{
  "n_experts": 48,
  "router_score": "softmax",
  "balance_loss": 0.0164,
  "norm": "rmsnorm",
  "init": "normal",
  "init_std_o": 0.00468,
  "init_std_up": 0.0229,
  "beta1": 0.9,
  "batch_tokens": 65536,
  "dataset": "wikipedia_en"
}
Below are experts of layer 6 (counted from 0) of a mixture-of-experts language model. Rows are named router (the router's row for the expert), gate (a neuron's input weights, with its number), up (a neuron's input weights, with its number), down (a neuron's output weights, with its number) and show model dimensions 288-335. Each number is 500 + 25 x the weight over its row's rms, rounded and kept within 0 to 999. Numbers have three digits each.
After each expert's rows: a language model's description of what the expert responds to; "comes before" lists some tokens at least twice as common just after its tokens as in all text. This comes from a sample of Wikipedia text that the model never trained on. Tokens count by the router's weight.

# expert 26
router:510501501504487457512515468529498516554513499556496445530498509470527563473486527467486503475499512492455502500482493477512483503486489493453472
gate0:489493481478486495450506510493477539493492487518501523500556512499534512504530478520496553451463479489504514512501501528475522540517501558535521
up0:461500515562505477526499506520524489497504549515482492490467513501526530478452511461536494483537523483518523511526469479476499517572515458507546
down0:484469472468474480495483480469547491536471552548501499489465523472455504477485437493521508490484527450519530529550512498511463508483443502500511
gate1:531530504502502488533520537512524540519501544551484485508526493494429514504504472488499497469470522486530505483534517489537499498499525473450526
up1:534496501532441492503512539512492563519506563482502483468508489453501500482507503493523502500475477490490459501510531464529499484474509487488532
down1:485494505510513480506482492500462496517504500508480503524514504517522504543470524456534533486455477503499478445510504516540516483532517473487503
gate2:500505527500519459524463470466464527519512518481474484510495510487507503508502462495467527478527483485471475474547454513482512532525530476508421
up2:484506476497512516486539478502481533499528494500483494539517496434530506510513490527520483526509523502508474522501497483462515504458461541510481
down2:472490473492480513461534507495547433499499525504518529474486489478517475508490508501511488472501454483510530519479448466515477443503476504490478
gate3:552499535529502503531491539494502523493504580527472558491482534465506490477523489509500506488513489486473515488528493476491503446518507475527487
up3:513529492461480478480476489526494481539489525539507502483489513469475480518557470534495468471493533464488521498476508458524434474496480496488510
down3:514496499476491524505510450503519530493482473494466531480517513471455509477506516474498497487507497482511477458482471485502537483489523534527488
gate4:464477532576491492482467510526477528520477501492496497462507531472513482519509487501490468452519506489489501506492480525463501513488508503511541
up4:513517485465516513484525503479495481500507522498487549499497497550493519490497491478537511516498514519558473491487503479556480493478505468494479
down4:534440476535526556495499482496479514537521486497468507501508491540448507526501455462484529488518508522514462502514507508493506497453481466503517
gate5:513492513513448523487500465446493465521490486491479476499495485454436520472522504483486484521517483504476501482479507450490488481479510506487515
up5:458481481518501475472532522497514493469510473501558483460470462507504481505445502495532513515523493490528519491557517489476491529486492561514488
down5:507512444485477482475459503488534504501461513481516465502520526508489533499536502511465494527502483506497497526555539557496468471507491531494544
It responds to: Dashes and labels starting infobox or list lines (Publication details, DVD cover, Born), coordinate symbols ′ ″ °N, and date spaces.
comes before: ":", "-", "19", "20", "\n", "18"

# expert 13
router:509491486462489520492482516533497504467526512525528547463525477488458523505499524496522480531486527491477528491533484530488453498499463497448490
gate0:491489537534484497476518519458505474506533553555511488485517526535477490527441478509491506520532493483548477492492488489561487531479463495472491
up0:511486512459506509499517535478514471510465505528503521507522509478547507495505490485519520517516461501528549454521529481518491457461510497520510
down0:482525478499491482512540502468519514477484510474465483495475488509505529482485504478511486485518476528504489501528476507464486512464510491455505
gate1:491492519497544496483491506486488508487509525460502511497551494491465458506524464513457561531505490530538524475487485509482502497536480553487494
up1:459519479516478489510561513536516489440503478527468522445531524458533419545501518501496502472543493496537462478522523506465520510491470535482492
down1:505500522487504493502464479522514457484484500503495522494490525535515492498526527484509509504482541513530482514513493477479524525509535472424486
gate2:514479509518492495477497498510506511520550492479456518483502479514515520470508510460496468501482515474524459460543487516467502511500505493496468
up2:460482459439501452444433511517464516511536527511513519492484499485490550525522504462531483505474519452513486474486483487491505467523486500488489
down2:520540495537513480512473446482474495480516496490481566494499461480523507506496472498505512514521538459481497518490478482475463499519503511524498
gate3:496510526521490514497478518517531518492450507526537471515480464506467545548509517491544503516516466461507506532485487503527493519528502447527536
up3:515496474494495515507516479515510479525507493479471476509502520506467454468485455458431499467481509542495484519506505497495517485478477538505483
down3:501500475499497531509463537497484541497519518455486507477503499509523475528520482507504506519493516491501483510507495516488472521454522486488491
gate4:520538514508508520505517477447464484489477514520520452542445528444527501511532479526566473523516532439483476535466483514521530486476508489517499
up4:481488480505507483471493563507525516506507508447479512493509481517496469492469485483473527486481471552538524478507497480497512511492501521446507
down4:492508529543560492549446518532507504487510499519498530464482497507522513462459500469473493505469503475485463495510529494447481526525528539518545
gate5:526544542500473523525487504520511505508510472514482482510538452489497498493542517481503505488495499501494541511571532525534499492498497443508516
up5:503492509515491524477487512537462513511543518488498512478512484531502469501464497505504551530524480496458516469531504566498530495493503537478477
down5:486467532470464510499513530512454504523496517525491512479489489507503499506482557561475538491524481478498541547509513456512468486531474488516492
It responds to: In, of and commas inside parentheticals, especially after Japanese or Chinese names and glosses, such as 村田洋平, and Producer(s).
comes before: " ", ")", " the", ")\n", "),", "0"

# expert 33
router:474485450483509483466522516493532509482482506484476524513503498492496508544473491486506499533514478524499514481476513505483505447507492504490524
gate0:511480487484503480508503505480504532510456445468523490524490531490526531493521488524498526538502506515497502509481506451481540508516516499522497
up0:509504542516516503480516513500526491528555513521539490471504497500460513512516448459489533466523512472553491493488451466504487512467500501545480
down0:535525476465478510510538506477473538495522544466517538486508497513497475524492544481500491461483550515496510482536483418518474500497515493526503
gate1:485499486524501490477484523491518472482528492507527493529485502520511487510539483503483489511480456506539471433508518488471518488535482444451507
up1:489552505522507491497507521510523485514523514520526518526479487534503489503527508469499453551477481513516470441484481540470526550514493491446471
down1:464489518547529509476485481482566488520497519486531490494491456565508524517513480519504532470510518517480467521473497459514481504493438522545495
gate2:540483488480513512523506474513496549481498478455502529477469521492537512537493507503501520510475449516484527479486527498493547484532515511539503
up2:523516514496553494497467507487545522519481502532512546518433501480500481478446536489510474515494442469520489408530565490487488507524521494483467
down2:476484493470559538458505515486526498436478512507463458457491506543530506492448545464465464524514463535502514494512472478550524517540494502511503
gate3:528503549483475504519533544442530513461508480490490493503508489497512547518473470495482528517507499502477483533536472545486502490544488511519483
up3:485509489521458533497508487490502501521507472498503501486497501512501472485506447486467490469514475512504483465496495482480495510488465526483454
down3:516496492507493505532513545551473452518446508480506462495524527537463470487489498516525524478489499514507502495487538483499503518550514471531495
gate4:484538465479496485531454479478508497484526517486486516498547510503500437508480497491504477501518496501492546443518543512474526500510567539499496
up4:519504505455522550489524474458488549511478483488502492486517548512510481515477524495507495532486432504498504478503492555481515444497515519510526
down4:506498471538489534517553473505510520519446514508495498502498522428516525501533491517530511440514499480513533519475462513476498505494472479522511
gate5:532486480532459482495507531485485541487490510515508526466530447436536505499454501519515488487504491512528487493559467506492537497543460479510563
up5:485473494525525519497485487497564513550493501472489531463459576480525468491527550473550535506516509512499481510493514512474503511462463471510468
down5:493472505479502495488472514518472508512441506505482497512503435530504487477467489575474525508479514501531486521484452449483478490518501506502511
It responds to: of and for inside government titles after Minister or Secretary, such as Minister of Defence, Secretary of State for Health; table pipes.
comes before: " the", "|", " a", " which", " his", " but"

# expert 44
router:504492522520474488472477543502481491470542493532486460549484479495495495483468531465491500463456492524525474452512517507501522521496533474486529
gate0:494470495473476474475484547498496493447499489518519487474472486485525479452480508519505512507484482496519482486481521489536510522549497476479522
up0:533473529520523531503533503523511485497510502472487482504511481515488529505496515488473538493505514506442511496500507485497489518551494482481518
down0:491528525502508526530489536507477495522477485511528479464507505494484466505500495494499478487485549500498504474485465501527540498505515521488528
gate1:513488545516518511472486488498458513510498499490486504481536484483538496560492519505503512538507505493563489531513499504490478510514501531522512
up1:491502475509471496486521490532508483489544536505548528511481502545466476441524452524501443493507515513505490493529470445546517468486496484493495
down1:490479493460496476511474492540496443455501475493515518504523488555482463441539491504549473559490473460507491471502451497510512500527510521531535
gate2:506505479470508496519474500503474456520480488492499510537551496498471454515499511479539512519482551531495507527519502509489503520470524531523501
up2:483476458506518467559480483525510532530499490458490499517518485523495474486485468489475493484495519507538537525487497474505513476495507527497515
down2:514502532521502522500518537505465479527448478501488499532487501488504469553524523458463544481498486539529489481490519527525497528498501485460500
gate3:488472479507514503484486469495525500482484482524505533490509523484507517488458492465498531511514503521514477496519487538537520444529510450519501
up3:546495456500500499490499491465460505531474543495493480519510491464482492497544502497523476548498517520512526496484467494463487494500528537535519
down3:500536504458536438469450434473519480526524496545536489485531502506502517490435486522510497470503512469476508490517486491515476487465447466490487
gate4:485467465500513510455475469488473517455484495532512489504527505500499491580532484494537487475533494526518514489494469487555519472452485502480509
up4:515503489537503516506512448457507505559487504520462510527535537550495484494469498492477529499520521516491500503501452495490511517561500499485482
down4:530498484542552524497511518467475464527472514538467464496462490527551496539523527511487487501477529515479497479500460513492521507530511501509517
gate5:468525497495507485449541534504487486523538464485518521508490528467494492477496467505489507516505503541529476523549505532469498461500464555505507
up5:437447474476540544552508564457494507464496503486475465513480486521581520507496553521507523487497474459499529513515508505480533484528481478510520
down5:509487480499462508515504542501541497494491505495521501477489480517534503489490519504538506550507530474501502531489487516494460449511517500486518
It responds to: Past-tense or participle verbs after a subject, especially in music and media reception, like released, sold, called, renamed, became.
comes before: " the", " to", "|", " a", " by", " in"

# expert 7
router:513481468469488473503476488500496521486490451471507497510532492505537501455523504508521518498501463510474533484517538523473532498534526526539552
gate0:505498500458502526474497504487468463514480502536485503547528480465466512503499491507489509512495542499511500481504495474507519519487532511516507
up0:550494515527504486490505495499513522517513481516499520495478536479440474501482468488481481508523511527490524502512470493549539466510488508489480
down0:497486510453517485496498504457478459514497497503515497532530499520468518533507475496517551516564523502496490518515535520508486545495521512501479
gate1:478559456450428532488476548471519510493463522525460508530447508538528517533519508458471456492495471469483546479482488481496498483475490504505531
up1:490542504510517467481555480528501513475477470481471513507524543460511501476509521479513547513502499514535512489514514512519491503522487506484545
down1:505530472535475494486511524498540512513513524520472515488475527496515494524508522532486488485517488500509483499491463476487462504438512484473496
gate2:502486478513531461483502495482481481462467490503504510558509512498519526507505482477489512483477511466524526547452514469515459516511510482473527
up2:535498481541480480498487536483489495531524499502489465459472485467475463491472513524513460519504514518476491480543485490495484484461515479494493
down2:477502485434507499471476487493499475533512514484516500537506469518475475528478512496490521483494514471506516514437530502467503544512478500484523
gate3:551465504538526481505465521467488507500498500527478528488516509512531489505471477516509516503507496471446500501482471501518569493483549482447511
up3:478479529524491521506512481524560472461491462503545509488483499484457516509523521471538528502535512502524474485522545517508457507535469531513515
down3:499483463474518483546482480531494529483486558446495516506501515496538508488543489485529500505514485516502465497529529511514499505531466537538511
gate4:541533534477500510522473526472497493542490526490452456535505491511510528520537526485526512494467508514520488496492539506533520471502464515484512
up4:492524436540514466489548479496475476519525498513452488519485514522506498508479497505483470539490545486502442466463460489521518486494530507494475
down4:493491501509515514546486554433495470475512515528478545511518478530480478524442445532480503485509480502506479489484470481535461487510507476450457
gate5:523472523537527505527524497463513553477475526503494524491503473493511462510472488511486486504551513494486508489514508512493488484443503510484518
up5:486477478466513527507485473477460490488473498520545502526550454459506491503524493507469512504515509517457488514514508461521516480478512532525490
down5:517492488468494526535466498484494496490515529492503502521492482459474500528484500489487488482491508502500512512476505505533512523519535515501464
It responds to: Pronouns and subject nouns or first names that start a clause, often after "the", such as he, they, station, judge, Benjamin.
comes before: " was", ",", " of", " is", "'s", " ("

# expert 35
router:489506532519485495461480501524523489525501494477451489476510470508540480500509504512508489491519480505531531479542496488501509500496499504501532
gate0:526487523520525479469507497497522503506528524529547509473512506532478489488479489444497538506521506508502522503466454523502521468509480540473517
up0:517505506536492479481515530487500495493530453484462549442536467472538517486525490484506477493512506497559521488513465498488507465499505501420495
down0:497478509530569524524521490520497501484488551469490492508489510530470518489518509505502526540474528474505533479536510510510500512490479512488537
gate1:453519489458492476494481487432503527521496508496473520497472511441498510532496488475479528492519490469520481450509527481523554496431519506499524
up1:529506509512517505497516519524550495545468509519531484538500518501446473515499487523494485566517536512465497537520498520506475498446488458497504
down1:536500498471504454491526504481515520520551504476495544471470554500520505533520514507488522514536514490476535500483492524482453515508466485491476
gate2:531509480481496520469488485459526526488546497529527493485486472519501474515489489501508484520462539520533485509510464498474496500510516496473514
up2:468511450492486477502525517472534541503510455474539514490480508480511509485478446501499470467447504515521537477483489494432514530514507486481490
down2:455538495513476513526503508498520520515530514505520513518529466512481492492530490479489463532484535528499473495453488488496472512483497498533456
gate3:477464513516490491517500495479525510526451515482519476509487480467498499524503504526513490459506506540526498510497450500501481461518496486463518
up3:489525537527532467550504459525543521516506509493510526520516544488477490512512474487460496496507489524517519522554516519543485480526522454468507
down3:516502505468532506519480526505501489487473514551506506445441488532478458492452547502537445565545505512461526480530527489487541508530556484459502
gate4:489502493507502518479441453486480498476546509526485523456504498500556448525493515459486518461467446518502449460504458495506508507496484505466474
up4:497508536525520501514493508487508513492531460519493503478523493498502518512460521498488501462518500530531431527462493479548452477483505468459495
down4:514509522517544505456438486492511498505476463465488500524489494525501489537498500508575482486528478505534519487505509529501527505473500555530522
gate5:500499517498501517523505525468501475470489521481492477495463503479498510517512500450500481551528473468466494461535509533487528505527533507511513
up5:494484519510534503493497493495520469474518481486461512525526504496481498512514494470473511529519496455471525519488502491509498491516488518494540
down5:474542484511470468532506561477506547512487511497536465502523478481453478445501517505474467468461521500519499496524495513516491494536517507517516
It responds to: Mid-name letter pieces like g, k, j, z, G in foreign names, and "years" after a count, as in two years.
comes before: ",", ".", " in", ".\n\n", " and", " of"